{"n_layer": 9, "d_model": 128, "n_experts": 64, "experts_per_token": 2, "d_expert": 64, "d_shared_expert": 0, "activation": "swiglu", "moe_layers": [0, 1, 2, 3, 4, 5, 6, 7, 8], "router_score": "sigmoid", "normalize_top_k": true, "routed_scale": 1.41, "balance_loss": 0.000538, "balance_bias": true, "n_groups": 8, "groups_per_token": 2, "init_std_router": 0.00833, "lr_router": 0.000893, "n_head": 2, "n_kv_head": 1, "head_dim": 64, "vocab_size": 2048, "norm": "rmsnorm", "norm_place": "pre", "norm_eps": 1e-05, "positions": "rope", "rope_base": 10000.0, "rope_fraction": 1.0, "qk_norm": false, "attn_scale": 0.125, "tie_embeddings": false, "parallel_block": false, "init": "uniform", "init_std_qkv": 0.0456, "init_std_o": 0.0565, "init_std_up": 0.0652, "init_std_down": 0.0652, "optimizer": "soap_variant", "lr": 0.00729, "weight_decay": 0.0, "lr_head": 0.0122, "grad_clip": 2.0, "warmup_steps": 200, "schedule": "wsd", "decay_fraction": 1.0, "decay_shape": "linear", "final_lr_fraction": 0.1, "batch_tokens": 131072, "seq_len": 512, "doc_mask": true, "train_tokens": 716400000, "steps": 5466, "dataset": "wikipedia_en"}
Below are experts of layer 3 (counted from 0) of a mixture-of-experts language model. Rows are named router (the router's row for the expert), gate (a neuron's input weights, with its number), up (a neuron's input weights, with its number), down (a neuron's output weights, with its number) and show model dimensions 0-127. Each number is 128 + 32 x the weight over its row's rms, rounded and kept within 0 to 255. Numbers have three digits each.
After each expert's rows: a language model's description of what the expert responds to. This comes from a sample of Wikipedia text that the model never trained on.

# expert 17
router:128133149141098142167128164151147101135098161176155087152172149121100178121109141115098086096115098140201096080138180081156127124096176107135155176216099091134142151064107124125151183053126087114112096148098119123082201108130066142098134132160124146117141142137138109148130110179137150121142138173123078142154096105167102144070131131130049121159135149091142082038109136118174160136108
gate4:125144173118047098208147100144141117152111111144212158150174125173177122150163195143114101122141129109101097132098115111081166117101103158113156110166148157089116155136123136150099122090112104144097150075128078119132108148114089130163091132189118117116160139134215151099093142197081089077067133128116136088096107147123128137161137077145132083185171059164128073150131107121140086142120
up4:092127171165089107150070109073146143137098117170082132132103148170142071202143162132121101123133123106118118142090112107066163132108150125089117180116151133091143179194101136126118074079083141105112153167157091099147100096139067174127199135162108076162132152175178140082128148162152108126042171079119098148159106119120154122128122110085134110121171076180159093138086122150172114109135
down4:119150101131165156144150088156099152134111136086170119130131182197120188135069127101117112164164139084112176117101151095107109132161139105131130160160062187098097110156106130070096134156186153111145111168144099143052114176092183144118103105108140120042154065116134152119139117102077130183161132141156139137123105060171154136120144080121105098205132134087121144047105120157123136122138
gate5:100107121126149162114123134102131155181102174077127097131158111107122092061182137143045111112132146174168129074124114115138170134063124130160172103140109084171134120136144123172085139112101123115142065175034081140130180097123076057134178143169147137138114139135169119093202095131090209132084052146163106092172152120103156129110147128111111145143136138122120117114130119093148148156138
up5:125155159117104149093138116175137097135138156129116134134116108127114127103116202141129119186095108138154075163098146132120165190188058099099115098172089112163146185149138106153083092075092154156118119116176068145113105127100067096148118141164164185121104161122143161110151145166119127100098150152154079118140097126093124151111177059065149161135076127129161107099073209127134123045147
down5:089162115158111096124024112098095131154134166109165128121141131157122117155128172150208117169188175108155115129138151112102124168062151116147090074180114104118124079143154140141145089153168067100134122154150102152175098107078119130144115127150126147100118107110155094143130216105129100133131170167068108128111140184105094106101114167146116124088160156077077110149178133106060118059132
gate6:172147169126158094136137150148073109164090174113086125129070156067139141160125118091172134130133060075156182071116089102108084102106186069146149143124133108129139090100075151119161120126140095143129106097074130128180141130199094160112097147049115166148072112138115138122119166104094150144114112148044132086105181093157089129080143145152132150078119133148142134155131161061147111153097
up6:101160118057136152097080105122093137164067087138078130113126093107106149147072117097096169117109164092156113059176094105169089124133160115158131147120178112098124109137178123090140137189129123121111158208141185127173173059157138156121115101151135105114126085087134147158141148104144105145130129160092099153078148140144091123086105186077099108141126109106185140131138155110182067049104
down6:084130160050102121136112114145114140105123118159122057102152166123133065135137116146195137237109136140078107073168146124119138150107132102065128180117157079116135094108129154115091146147129127172137113164121125157137177124105198102147118107182097158115203127060118131101179117118137108143124164160160090121094136068089178115143090156151115127156125149136099129178094068118094093116084
gate7:162142151089043129173145114136183119205133169132049137142163155088133133121093170144054193104114140169139115146111102192121130090063112132161133111121116139155122113084160093109139202110125130112142130177111138123166109121168132070096123120098153102102172128160132200133074123144144159076153147089129103104148150124170072093104151175138100136147140146151135073143121128096146145132052
up7:193127149070104114107110097159144169113102145145095169149150133105076071099128144121126142140111097178145143083141106144075106095114121137151188134093145139147062089091143090084104157118114185056118117122130139111145116087123171057116135101106123092119114173137165187169095203139101179167120126115145135099176125101078099070122125098125165119129095171109182049121142089111128112176170
down7:146085122052134102117137154141116194087113159089118206121146159122122130139134130112122104145105162146142213177104134166108094102127172168219103136172108158133148084111136077111119144152143101108131151154097144091120142159190188122145150083124145113186122073146135070085130155164131141151122147132095153179136141096143082104086074161140052126179120095136102123107104173165147181152122
gate8:099120179116087117098126135107156158136174183156124112138053122146119066133181073133119075124118107106103136126174128088087086086145145141097139130189147150100104120174134115109149151129156124129196186170159071154188122189071177159083143167135127145135121174140090099153175179153152100128166159118143067110129105151147104083130164134143097159064147090126152109131137095164161161184155
up8:144108175105136142084124144095141153109154179214102126106078092149157127211166093142099091129108128120173160091146129109104085106141157105066139100061130146124119150101130134097082096121139137084098120113132155149143131190061173130107101165076124162138073182135137148124166224173108123117114088128116139162154162102129120091148081133113160083142106112144158123190096169090150165114174
down8:104092104103150134128147095168153167088112107117165168112126114124139100101149094161158069170142109116154143143111175125091154104061160072137137112166113124187165098175103127175131081187152151148174100086136113136111119147098160115097133144150143128139189154102096058122103126134088092159134126110101151168139119070098067143155065105143089145127153019106109073170096071174133134122163
Description: Whole-word noun and verb stems after the, was, a or to, often followed by -s, -ed or -ing: work, part, film, held, play, War.

# expert 1
router:140115108109145128167118137142130121120076168189145127114151099142134122138095153116057097132106097097129052116122177143127112135122179089108138129151108090167110154084110079122167110160078141116100140155130129062133153098114049106091140135129110115054148160119129134153143092103132153029121155199108032149132195096156134167096156132108167155073166149118102128112123116134170161188153
gate2:126103139157108149058125135163131103127115139183101156120069126090175144131130126150108087090150091180139164145150124115136144091141067096178093118113175127154144183087095095138139139131143105077036120151117130072099135142159050207092132142111127125116078107141152118085100093109123141124141145131179159151098155102128077131198082183117132102156095171114136108198175149173138136086158
up2:055087141166111130153133140109156139097122153090129100136104222139166138173181116138127153175085138179123077131126113104158157127123105123143170153187158091139108130134118136103152149080084159092152115146106034117116049188128061160068100163109077127127118164104086151120090121162100145161161101124117128121175150117154091084190116145129139147130111121105139084091137158098182112184138
down2:123117180075152123154076143176117139135117122099149132166128141122112132113120106148098210218135169088140083114156106131167094146139045058126088128136087110116143147110109159115142151145120134131130186160122144075205166054145146133134141112114111138093133128213113124130156142109097139170132191090150058154093128122114125080083125109168140133144144123151191144111044105136094149127137
gate3:197165112165106181145143182141147127059098118147133136102169124154188177185080185113111119109073113101146106151147048121081059083113166094146124107142134098129174101137087119138115175148134087101114111134106119134166133166143113148049119140112107099088120147175208140181160124203154090157122142119111079134166115129132100159129093106158141143130123131179129194131152153126127156104129
up3:149095078110140165160165091180123130176170105200108165097124119177145147156178111067172122127168109109178167115115086112150130128130081160136113108161069180156115168134120094125118131118194085146065178138130158101103164157116117098145173170168164162127102137153130197139111111149055189131104080131154074084116170134078137115114135112151181129151101093097101137140121134161166161118094
down3:159153100112132121060178131082196117131123087202129161192103133203130155183169140105134160131119142158143162155109199101090145167122069166124120143182115154142125152129146153088138147105130093104121135117088183142117137144112135163131178145152207149145115180125156133121137142183122143156147095048157132115188155152137167095115196149110119167115130109149117156105181127090120177116083
gate4:084091179135100197130149202113132166126075134111113171071114136114116146197134167187120111140138072126138133160114124177148149089114119089095122127119115100148117156091165110145090110110101076160118088146141170154112064147114162142136152169127168108164088113115084106057120109192179162076118140115178098215147115119129114170137161198102183152104139085129101144123096131132158115117096
up4:092100176113117120124139124066142133124151154098126105119135151155091225058105109164027162130139166060098089110121120119158138121110139148101161136125097136100137147133130119124148122160122069147174131162072166091089104153115104095113115100089043123100145134145133126107140092099093133117077064105133147150118086113145160072084176116053121180107096080147097145157127168151156122105086
down4:151207079146192148118102134132065114162136133112182108163157169109078168146124145132174161128131202165089108150176082158157147152117152158181149133133096181106137182135116120195114123128135123150125130097147116157150046104125086109105129103159145122103150105114193129139123176076101147096096074127121078115163077115118116108088104151181133109084110187101183135152169121091097154160122
gate5:175179115091089122119137118125116155111135087113143050107136126116110100159120134123095140086123137163105105079075051159149155167116122129098129172113130140169098117084181145125164136137093106154098147146162168127139178146132119136115065126081066123106143116138076076173102116150148171123163146142141094067138204132109054152137149171087137080058107086084115051148162105159106155106147
up5:126101143107158130142108144089131014229130073096130189149180130112138134113169154180155147137185071136127147204215104117076122099138163131210120153158141152095123127113141113184105117127176162125150112112107097160107135141155137124131102097133162144163132137104140165120164093114099088174124148153106162130102083168115156130127106105121126132144089154170152177093103106113182142135100
down5:154154157151138132104164155111149099133122098119115072148088109138106083184151052172081176134143115129162088095113103119184132136096088131094066158122138150150057168114110140165124142071133087072142111110116126146137159105118078197097148119137141169128147073151094157134180106112173161143153156132114187143107125106113098170159159216075163129154145105102101114098131133173104200129072
gate6:119130157083146108165157138080089169103114079142120113128061183151118082135136045127098139109153110103112079097202152103073132183196133119171081106150080110128093142158134110152128113169094138133088105196144091098131108139090136124116170139127108094118170109177138176131155089168202180167113108107164067157105153114115106197177125093123104120128095102144103078129142125146107119154119
up6:152079103131161180098120173133116144100105165108128124128132162187070179142179124140137161122165138117168135109168098094150098163130073214104106133088143163118117120176182136089156164145156122169071141081121086140067126156131139126066102128105079107150147142117147098129079169130079107086077157120108150149137153095124143083083140209142201132093148109088128097147135171157138157077138
down6:126149204139156065153109160155070059170093124177108128123097135138063099078116200150133129128123158158158144138138107120142090136074107142148110171184105142149186161109125160157114158084077092097176111116109121087092148165064110130145148170152091159150103128215115185124087098141114132110138101145105117163135112171105137137073118152152111162174094161129079089141104175139137135177127
Description: Word pieces e, f, te, ge and capitalized Be, Te, Se, Ne inside names and words, such as goodby-e, Paci-f-ic, Sist-e-ma.

# expert 32
router:107146132123099061135140189153157082138093139151152076127113085143088098116185119047123128073121103108159072112160163117170099118117150166112123121152033137079115184084161093104109157098101089075115090151116120070092135107145126165098080164127085104089122129127134094164128165157146128144144167127141086081111119136108097130116153122086136097106145166079083061145097125125155195157163
gate2:141096178184097120115092139139111152089122125099117071144120086153147147100102088172092133172148179094123137154141131121157101105110105133103128109145148096161091148086141104090069094145159082129110065132075155096091171167107065110123114051200139126083134158146140142194097113155109066112145139169146102189181089139162194174112089107095120126100087160143083118130127111131094186131151
up2:133159103123142188165124121121172149161123075132077152156119126186203161150084161120103140160092125155155165072147065080181101134150141122165108128120171148141081093156147137083113126135148134123085116138105117201107167102173095081140154136099170091128042128096122176114157107086140167130140097128085135059149115083095114043111165118177149144086109097139133130108128130148159107160172
down2:134120065178092131107067087137122126184133121130142113147059137136182101139084176131072104088161137119177145060112141104140129151114102082130124171123177186109096118135136150078097093151141133151061115127135185116118145117178116101120136163108137142159155075141117142156170146141048160094139141131147174142127135085099102128103123134123064108138136128130221183144204072134168107106145
gate3:082181150138152144129098134098140146153072098048090150154090120141122134153130144127144206127111111161157160153156131173125116095091112135124153105174057125131097166127106074193096128127155129132148132165073091152143151122109104087107146153138061106085040138101102135140158091107155135054096114105112172149077122112136111103192184168143123117096150156080074149203113141104146120110133
up3:128183136153150139157181122173153128141135146115152102183104129136111138135080112143163109164128091164128094107093091164186132145128141074171078139141151103134160120140132136103114155095215186156118155107174084110139128116134255116129166145211170116128101149139193116153123153080137144136161101131130070144121094162157137176074128145100122165147175157123131127130107143143041097117141
down3:103164094088143178102139135069123080099088163132083166178138133170135092136172126084140116200102087195143173175108120052120065119094136161117092112122133103138110152146154136108150141114190159138113118139151124149130130165108145132117024112114083131109146141128158195108133076159138177152116137120099108099163144180112113100121073121160155064129154110106143075153146156063102137123088
gate4:149126131111108143083136132147158155170117080096115107120116198101197170123126156137095126206135132158146123087129186156103137104191120073166106137149136129103057170151142150148119093114122088145109101133198096165190103142150102102166074130141218156124124085107122178121121086145108176095047132119114107030128104151110114126101137077153150167145131134153124125124178136144129164124118
up4:075122133153134121149121130145114153099163134133185109093126114148158148166140160128131140184166135192142114091184157183150174122104113147132144107218134097141102194133129078102093085148146113125103082197164128131119126148084147158090048184109142146122119150173117160105132130146120090112137105100185101121061121124123054092134150113073133184153132125102134091202116214116129143150128
down4:103142116141135131176142166149128091126128167171106128116091146141100136151162133128200121149168113114119160097090082209078084113170167093206156110096068121087115124115122105097153107129120178103080156171114129081073147087145109136139131125141150071099081119190131144118126136128167124146224161110135134089151105089161106142190127182086169186130139150136121145173087119160158081112160
gate5:122087124157153134111129182176096168144074159110140087118082073168102094130213094116169156114127100060157098149103115069148146138186157139083155130168075095169190158103103155104135045110162100127151140175099125106111160106120175146129105096127117164151117127104103119122098171179159081147121179139121074177162114105151116135136127121117104097119192152153120129148115115116121120105037
up5:127152143090088100107184153156142106131132097140104139160132130128154125187130170107124156051135134127123106113181133147086231069064157091103080107116125178125119190117205152094129183172091057116131149117163161177159075132171137122139129146119148085165074113185112084134140107118172139119173098115196092117092166152111126150100125150147120164138112159130111173154122104159130111141132
down5:158122112141129077162183212138091122118124158113166099097103177151148157128092196099070087126122166154077135132156121124106158155153158077101105131124140180153083129111137126182190117062171079148155077112179130099098176124110162154122156170112160125092143085070110118115146045114097128126151094147092124156147153088130141125124132115167136129174122147183115164078161134079165105082108
gate6:101105151147119149150126165167139119102188195136152168105076132140127076164108149097131144144106147168139150154141121077165150069091112124134151123176073108103075145159171083172082156062109073156108147102075108130137153138112186114127099139229090181086105197135142197147103122106094084137106150125161092102107110155145109133135142140156170136094150118132174103146097107107060122129110
up6:091136067153141120130135165172154190115175133105117149137134121135065136100115111080104053120110129136133156129094106143092156088150143097134110144171085104103121142122086143173135168136088190095189130126092167083104081091156103116119160174084099144126163125129107178110098164159108154072114166074131145057108064110091123090157145129151162143098097120182108147171154104028095117152126
down6:114169219111111140093125102172157141133112127136099145104171119124136131113099095172115180116122158137126082132203119126150145171119114166147123138092118129074096124119076090133113102169126073132137079169113124101120096111157132133165069139134191069214121123102101087195048102157129135120083095123179178109168164123105117106113089131179156059108093125134154108116082132155090100110167
Description: Two-letter syllables opening capitalized names like Ra, La, Jo, Ja, Ro, plus 'ri' inside words, e.g. Ja-ipur, Ya-le, Sy-ri-ans, Ma-d-ri-d.

# expert 47
router:188118121153130083157105181141179095164079139152146109123161138139130163127149046129131135084091094105111118069107144096152142096137168160111127064224036111119141172053129100199088190141126112104112137113094145135124178103090093139109102114119182153080154121116150162094158087095156142091166109166098080150160148128182148110129143142134138120123140132096104110091160136127126154149089
gate3:079184150170160030149101153178166109073143097145216141087131080159139109146158136110116106152125089141148096129116147085130129113180171113081150093130138111086124127120166092137057137168151143110133101120164137076197124107113121152131125122158148132177113157145093104122200120143088143061093068161117088102155200148106122164144112167118110145144190114147074110144122099129131116118110
up3:092143148061113131169131128069189099081125122151095129186190102112179125153125149107128125159069127162110095133111135133175088189148065119156105177129110158094126157118131126174135118104184140160146092103103087144130172131149067124124126073142139124121087153106154122189144112139151135111087099148149084109174163154099123099108090123198128139169157055154184146029092129107121121128121
down3:111128106110144173087161134083130114044127106157169105145178159088133131115132101127089126147134060144085087090156098087156144115131122105134084053129110119107083063155072121148100069151112124114143051075118141127148128123130133072134116134110111131182150181103155133200151130217133108109070111154130194121149117071150138139141146137129078156164152103129178163088130095131156085128150
gate4:116126150146145091130143170147142158100057137114160110084077125153172149137138153139156183081117186120122101177166175142119164110169157083082098110153110084102142126126177165165113136125105113127184082158169093126117128111089176102139106111120153222085141112149085064077126116143189123101176104159134135143103154087171157181082120147146083177165139103111127134094099122132082094113063
up4:108132154150131140179173107157129149182135146114072102149156101185135053211115184120146176101138096155107168127105157144081114137129120151179135153106133113149127079112102188115159155125142183104081197119130118167143138144167126095129078130172092150124114202151142085164146104144101108105101153130037177131108139112219100151080116152130084149083100149120150097142140100137111156122109
down4:070152213152054135159116126102116170140079181110187122079175113089148161112119139140161083167116130127133165138169133107121181142118143156109106199122124117138137155123165113112120190053095174148148126082171136115151101111119153111099143104106187160162142187133120129123088109150142142110108148119132149112161128103144141088164165137154048138112104109148133086143137097134102110006115
gate5:140069143086120110148172150169156072162145121164169136141103132120128168109100123194087103139164138117174162147138119122155137104148181157112117138115068143156140189160137223108129179180137107088120159182141153130113122114097083091170105132175165085136138099139217150130117110108106133144139084128175084147118095133146152184107141080080176101121089089145130104189081165107107117079104
up5:092114153125120121109117117056135122076105159133172153147129136133106137111188188160074130067109192154137136115053085169093112158102132106139164201075138095079092064123132097116166155133130160107112158110162143107152081123130154104158164163156130116117099075146147134183148163098145072134137157132135183123102124141115082092080140143121133059119142127174201096107126123107161159073177
down5:175124128093115151135136194091105101122139167131172142193153056133051117098169130129142116132082163095082089133207145175154138108172064132146111128180097171109151104174126131163176163166125126110204159133128151120150136125127159103141132103173182112114080129124128130104100166183183123132146114121152190134177133106148094092137174108147112093107161076183123148133110109102157095173161
gate6:131117116178163095117049112124116118107120090141100074146138125137085111110060093165149105147093110121131113117202180140074162125122112133158130159127143115100158174130153119132083156183100084167070098089131126077074186152101119139142103136175134088159129102127103123141123161036141123159146176046155120116083232144127141089144098114133125099128125136108112109128189146095136168154126
up6:161118160157124146111181102118164120123144058120089137148128140217117131131150093110083119106182103131141151144099145117111127054117112145097070137149097092162156124104086158118144147141076125170114189138176105138150109106143136164131118108188059154112098227118150155130218127077110112148140157146124091154151110120115141136146150157102149122225129155169171135084161134133084154087154
down6:101109079101122125096147147119149117144122157193107124207166100125145233134198128116090156162104139146152128156162117102138119154092169054077122148125081131119126131104118122115158138165153150097165165138170140182135121100153093141100097084134126135170155136120100155127103114128181203080107146152090178130126069102126172187141085120125103134161112101143052154118052076135127155122114
gate7:083121060164157114149193154055177165136131121152075161166102130128193139193146076057152144138076070140169109167133149123142167145183112109134160104089084139121116120153121127170125176106082126147121144161128118175166190148098120138057094105160194199145082177116145152107094117088153140085097126172134131135131142168115157117115173133111137139134127150151142098129104145152157165146124
up7:124133091205099121165206143083110138128129118114094129173178116142144177191140091142140125148139133141132141127130127101142147126165172159157134085197070100127142106119104092150117119116127187070159093160144100157148169142088190076136155134121114133214125162114134142111074102078182115088114125150094133133102135177090062150111168160139132152119170204119085147166101154108090177147153
down7:153128158131150066139176151069119073141149129192175162085117154162174077096154132156174112151152147107092100126068106127088131102165182188154121114113094143141116189094172150155137133148130127132175175123131089137161125185146156128140160113147109140140149181135095123139137152130124186157156134149103136156095148088178154015127121068191093130086146174137135115138132115066110151149146
Description: The letter w/W in words like war, flaws, southward, and place-name parts like New, United, South, West, North, plus ist in Assists.

# expert 4
router:093076097159014080164147178130088075083087146165158145114137076127098065170126169160088127125116115129132119108132163114098059168103146192117153157165110126118135169085114149158108185140114091104070136139130126085133143104113112185133111145093116119146099134101132145166106119110115136071099135152145092154092102083153119140167178167147148153164144151130089076136133068091119165183139
gate1:160144108175123136142086129142085130125095155209130110118144085158118111088142102141181121081189147124051151155116091113082094105136161155106142081140159124125169104064107108101184167140157110158079100160074172117072137186113183160171163100141158152201136129112140104118146131162167097120130128089152178139175142170170107145110166144092176114140133160086131116103140141119096169199144
up1:158123182146113086144078116119143143143123129104154145056141104140145119085126181154177184119155165083093095125178129158105106115101157154121112076132083050131133124094177165161144083073127136105086155098114171163129192137101217116132112142094121092137124099083156147143074176155175127111164170117094112108165071105186084114078133121128147117128131191055129103124099109129131150137147
down1:145085142117092123122124143078156086099137164085116126100174178153089039121165147188194129147157107130124097097167127108110095137115145149134165159110067119131111195092142173173153139140058148176120130131144151090119124114137119127167109122145125163152144137090124129123104086066084170158113145131072081149115109164086189122097169155181124064159104129110127123197108097086093176159169
gate2:137133072151108126186146152146103137066126153165101118168143165143080114128084140120111151109109081137089095070078141091136147128114148152141072146129164194139110112068148160139126112178151091146054118136143184138136171094128091119144085115110138134156114154143102059110160166119128144139182132162194110093117129104143133152147053171184149174085161114170150213168114135103109175102159
up2:121133171060105154101095144142093124129156219113184105081119126119062139116108132117140134154136168168146133112139196106142126111090143109110187087116099116109146147173138133183084086160074081168137126115152108130129102153119146107152139140127113144053152163154051128164165113131163137103127114126117140155165087125223125102132128122076105123130160148171052098139082112174100089082075
down2:136144127109199133126139110100105106146106058143129122120088141069166115164146142121200145139134090127115080100080101145095099115098165165114124088117069113163121145115072082120085090076164164072109107107145138143145100156072160107105107114141063167161104171157122119078092059114176109151106163103131106109113100095085140062125118193176092106141119140163181160114144089164126189113124
gate3:043132142152065131146115134159140121091137143160100165186150070140059094149062124112152100112084140128119062081086078149149111126144132083114149117159155173103116093138114147091099085117103110140108113106150128136148118081131179115162166148133125104147206154139095165146129092093109129086108166096161081154122182173095139160139099107169102122110148169122102137072155107168090108206069
up3:166179168139099061109124090181094102120097181164124120071091103183090154167100153122105131151136175148102110108185145131121115180133139091113078114071140101118122105151145174068132138113094110130131161116126133069155215164158103195127160130139093182143119158114137081121171130156082117136108115175123196103100134142118158154174083062152133136136090137141149144154136139098159166181083
down3:083125135153117190164074149108155151088122093113142082123130143104089156113147112170155190128180119185139163162092085106157139161103105153101099170152135136095117139149146144114020120170154165143123120152119125163149229123120158131105112120097153103126150102180135090108085175172094078158076114098086112148138144156127086102131152202169097090188124137162154099101163134125131102148089
gate4:079141160096050090120132214154090122109168200175093077115199136139084099071059132106134152179082096114132137133081188112084159172143131060089158139135119139166098137169118154132096112115135137090152139123116134104170110087108104103102151147177143088125128133126087169182140118129132113039106083103137151107101134122165121125154148122148136083090115101104099101164155154119137142096140
up4:204137098170172133168134103101126078153144169108075176121088119163153188128165099140127156101119096165131126133185142110140064189111101154109104130123107108098189091087102114132144061163128144129130103103101064109127074109099144103154068074084115147129129118094171122118122172104121128145144121151150175140136116136106080133129169089140088163147191124143210108116088155149200132185116
down4:164097104071134081124106146138154150124082161110100123184194094186053178084135146187152129168109142182194148158167163133125090184117173149116167127143130174166061108142082122121138079140162138146136122110150087076104064106140125083123107152133100168121137132128195099124109127076160104133152127124136152154140148143179127124087161147177115143121202145111104095123116114161094164160170
gate5:121122093163120137139190204160133140138152063096151128118102093117060066178153117150112153136206057066111106116092152118133124160078086114129163138077113115163066106118143139089120117167126128166136116163166132100100166076161100142141109148101079190108112129180134111084131118072100173158111128100105137161132133094174149124166124085109164108117142114197185155105155155132138174145101
up5:138155103091120147103130166134129087112114133112144147105166115105141180107142107137150089119176123098113141211125083115105128197130106079057128147096141140184117094134148137140073045150087111109190103130135131138136088163058149113082106053169115142172104072120106109090140130154129089057149127139130140103116118076188135136064145126122174140136130105185165146156162198110115139121172
down5:085141159141158134142103115054138113140102150041084124134190097126120195128141131140160112166152068087082084050135101129157086142169079127070094111147125114125158112137157103163119173124141095136180155138115136108150135152113170151071146128168062147169138123089156107130152143122128117074157140132132134096106129085130142133086207116096123166119133170073122097224158119150137094114098
Description: Short word-internal pieces like re, le, se inside names and words (turt-le, Fa-re, I-re-land), plus the articles a and an.

# expert 33
router:132146122167102114172129149175189092135119156209136134155103105116106060126162130093125122116130115155186121118072188118097130144132154141069136127130069133078114089124102173151122153111003113085068136125146104040102121101093096126081111144142085140122139119108148123187095153133133110108094150163179061167135109156174172104111137126111141140075152100143135116113117120120164170103114
gate4:086120137145107130173143086143104165123179097195121043101138112135139076118115165140143134136111145098101114109101145151121191145161118126169093114194092148107077112117123120114086184112100127149099135207119141133129110104174087127165102116076140062171182111126090200114182179156169081103197122137174121163092116121162190146113136150161098156118082139109150118096145104148084114091123
up4:188088061070128162165095089136122164171092176124146088113067150091107140134157071143104200095155088094167131191115112142146104124156152071138141079087154158104169097124128156139092150163157156148123071146139126181069133123103156146149129126130104157104086120166150090101101145115105121110111186108144107107127086154158122079135087054118151135149089092188127142135137091150169174100164
down4:133137123096133093160131122138175121175138137074107086184167103124115134212116150142120082074094165102156165149096111155137083105104104130194128100162065184130128122138109136146121182057163121177196121175173149106171194110082182112152094157192108155118101083163127086131131107130120145107112125096098126145159115108138113115095144127125098142123134222138114068140109115137151102088089
gate5:118176051147111110125188134159162089072141087224171132155136170147115099190101111059149096130123046141161147146142211163100118081144185089083140108121101120153139117175135162126129119117089085150176111165195177131134150111142085131109165099085123129168127176099138129144129104092135153114113105094120100169116130105078136124134125131115142147141156139065143123150108102135114160124065
up5:043160148177155073118163135056149077066110170131173161126174156129069167140118077122124063140096078156175144207132150207127120105154120146130119190116079131152146140189075145124158119139098106152115076143112145155130124146125118095115170150138162127129141154072149131148188111111064110093099130090131103108128141171082114127154146115099109131147122129126088087164113146153094133091105
down5:126110131125138107152100130134115138153098131147085186170077173165120144154192180118156130174103135138160087106116072178159080079155156077151128102087123173110154077123148161102138079101063180141144180168097136061125106095118108102118103161144161143156121100093133098127133143093083105123134176130167128154170123128155125110142105184113087154231142125123103076157053108127090098111101
gate6:164119150049109099124138122161149150173153132133100168209164151139098169115096127133145135064069162107187126102142155129129147120098153152087173138121101129179159105095175107139072095136071145127134104073195134091133100080171138104149105152155149118141176156074103170138048150174192132125108134164157124175128129106101170131127164150142067078085149132107117131133105176125161136099091
up6:039140124159148147145110144086112068098123108089112085124102191114120129161192143150168143156188096109123094122123098082121088129129063126130183120184186111173124105146093122158041153102146126172165133153118197124147148170073200102147173153109160096141130134170155113095152097138115177098139110091089165124073086125146160170116127127154111143140137117143144094099109105105102169088130
down6:133074170133100116169126127151094119144159169105087075175129116066104155118128102100093153113126103068149108085120143143130112116194142168100168183088155139104133182094151108189136175125135140163147170107143149154071143072058065158134123121118159132114153112133118109117126078123152139131115121098092146079139151102103138069100167100110149125200163141128108166115111231069073154135103
gate7:162173130131119089133145095128177093097068164118113178088149155124093122065141080126139137092125143179081071163141150145103099149197144125153123130093134082187140131076074138137090156134119104183118148078128148113161164115098121101095177126122212169131100176125196094099105111122116098084101117132138142136125149156195117204144119109170104139149166081141119122110169181169142089101104
up7:151118121125094146159140131087154120091084159129161161142156138154135116086103158131140164123176167187108106138150154148105102079173148085125148106178192174169128178135082145161136103146156132117155108188181139085172076114118147201091117091163170087180164160112095115122159071125152161110159151056158117176137110146148129090074157037150187115108148132127115163122132151093135165097131
down7:148123115123147054087115132097104163106128078128167110148051121155152127169185128155182104181117141156142133185142143195086125125106169072103150134135137116153135161110156165132130105107145067135119095136139147184129102107175101072121149113127117097116178155131088102198104138120104102114075102138093075228112151132087091126117111213120087097133134132134139104132198130118086149139089
gate8:070147077153152128152105140129138149080134155143071112129170083114109135168111131105178139131160158097175050127114135129159132140169136111120115071161115141101084118066169123165161115141072080085140054087147103137114155077148119082160108147052136101144114133152118074163139147160155137105154136169159062133058124154114063127133162159143139149126119117154130187140096193124125111078071
up8:153094147149114132107085105139091122129156110199107118157062148143108148148129118148119145162142066160086144142155065162131156121136148073135117214140128128125156097130153084150156101091175214134116136160149107163149102094152137133128103068109137172122073112148166167152054150174111159145121106169125160125145186113152153060121101124113154118130097217137082108116170062140107123175148
down8:168075140121145151121117155094163123153123110087133128130118135106182111103133083125163162106117106119124140134132186139097137145130117118197099113192092155116091174118102126077080101127165151115102052128197102091100151116122183120096120158154092120161151063115180112057184173156168077155158082130103126102091140144161184170141152105137127062132143149129180156117100128146092183096057
Description: Mid-word syllables of consonant plus a, such as ra, la, ga, ca, and name starts like Ma, Ba, e.g. memb-ra-ne, Le-ga-cy, Chand-ra.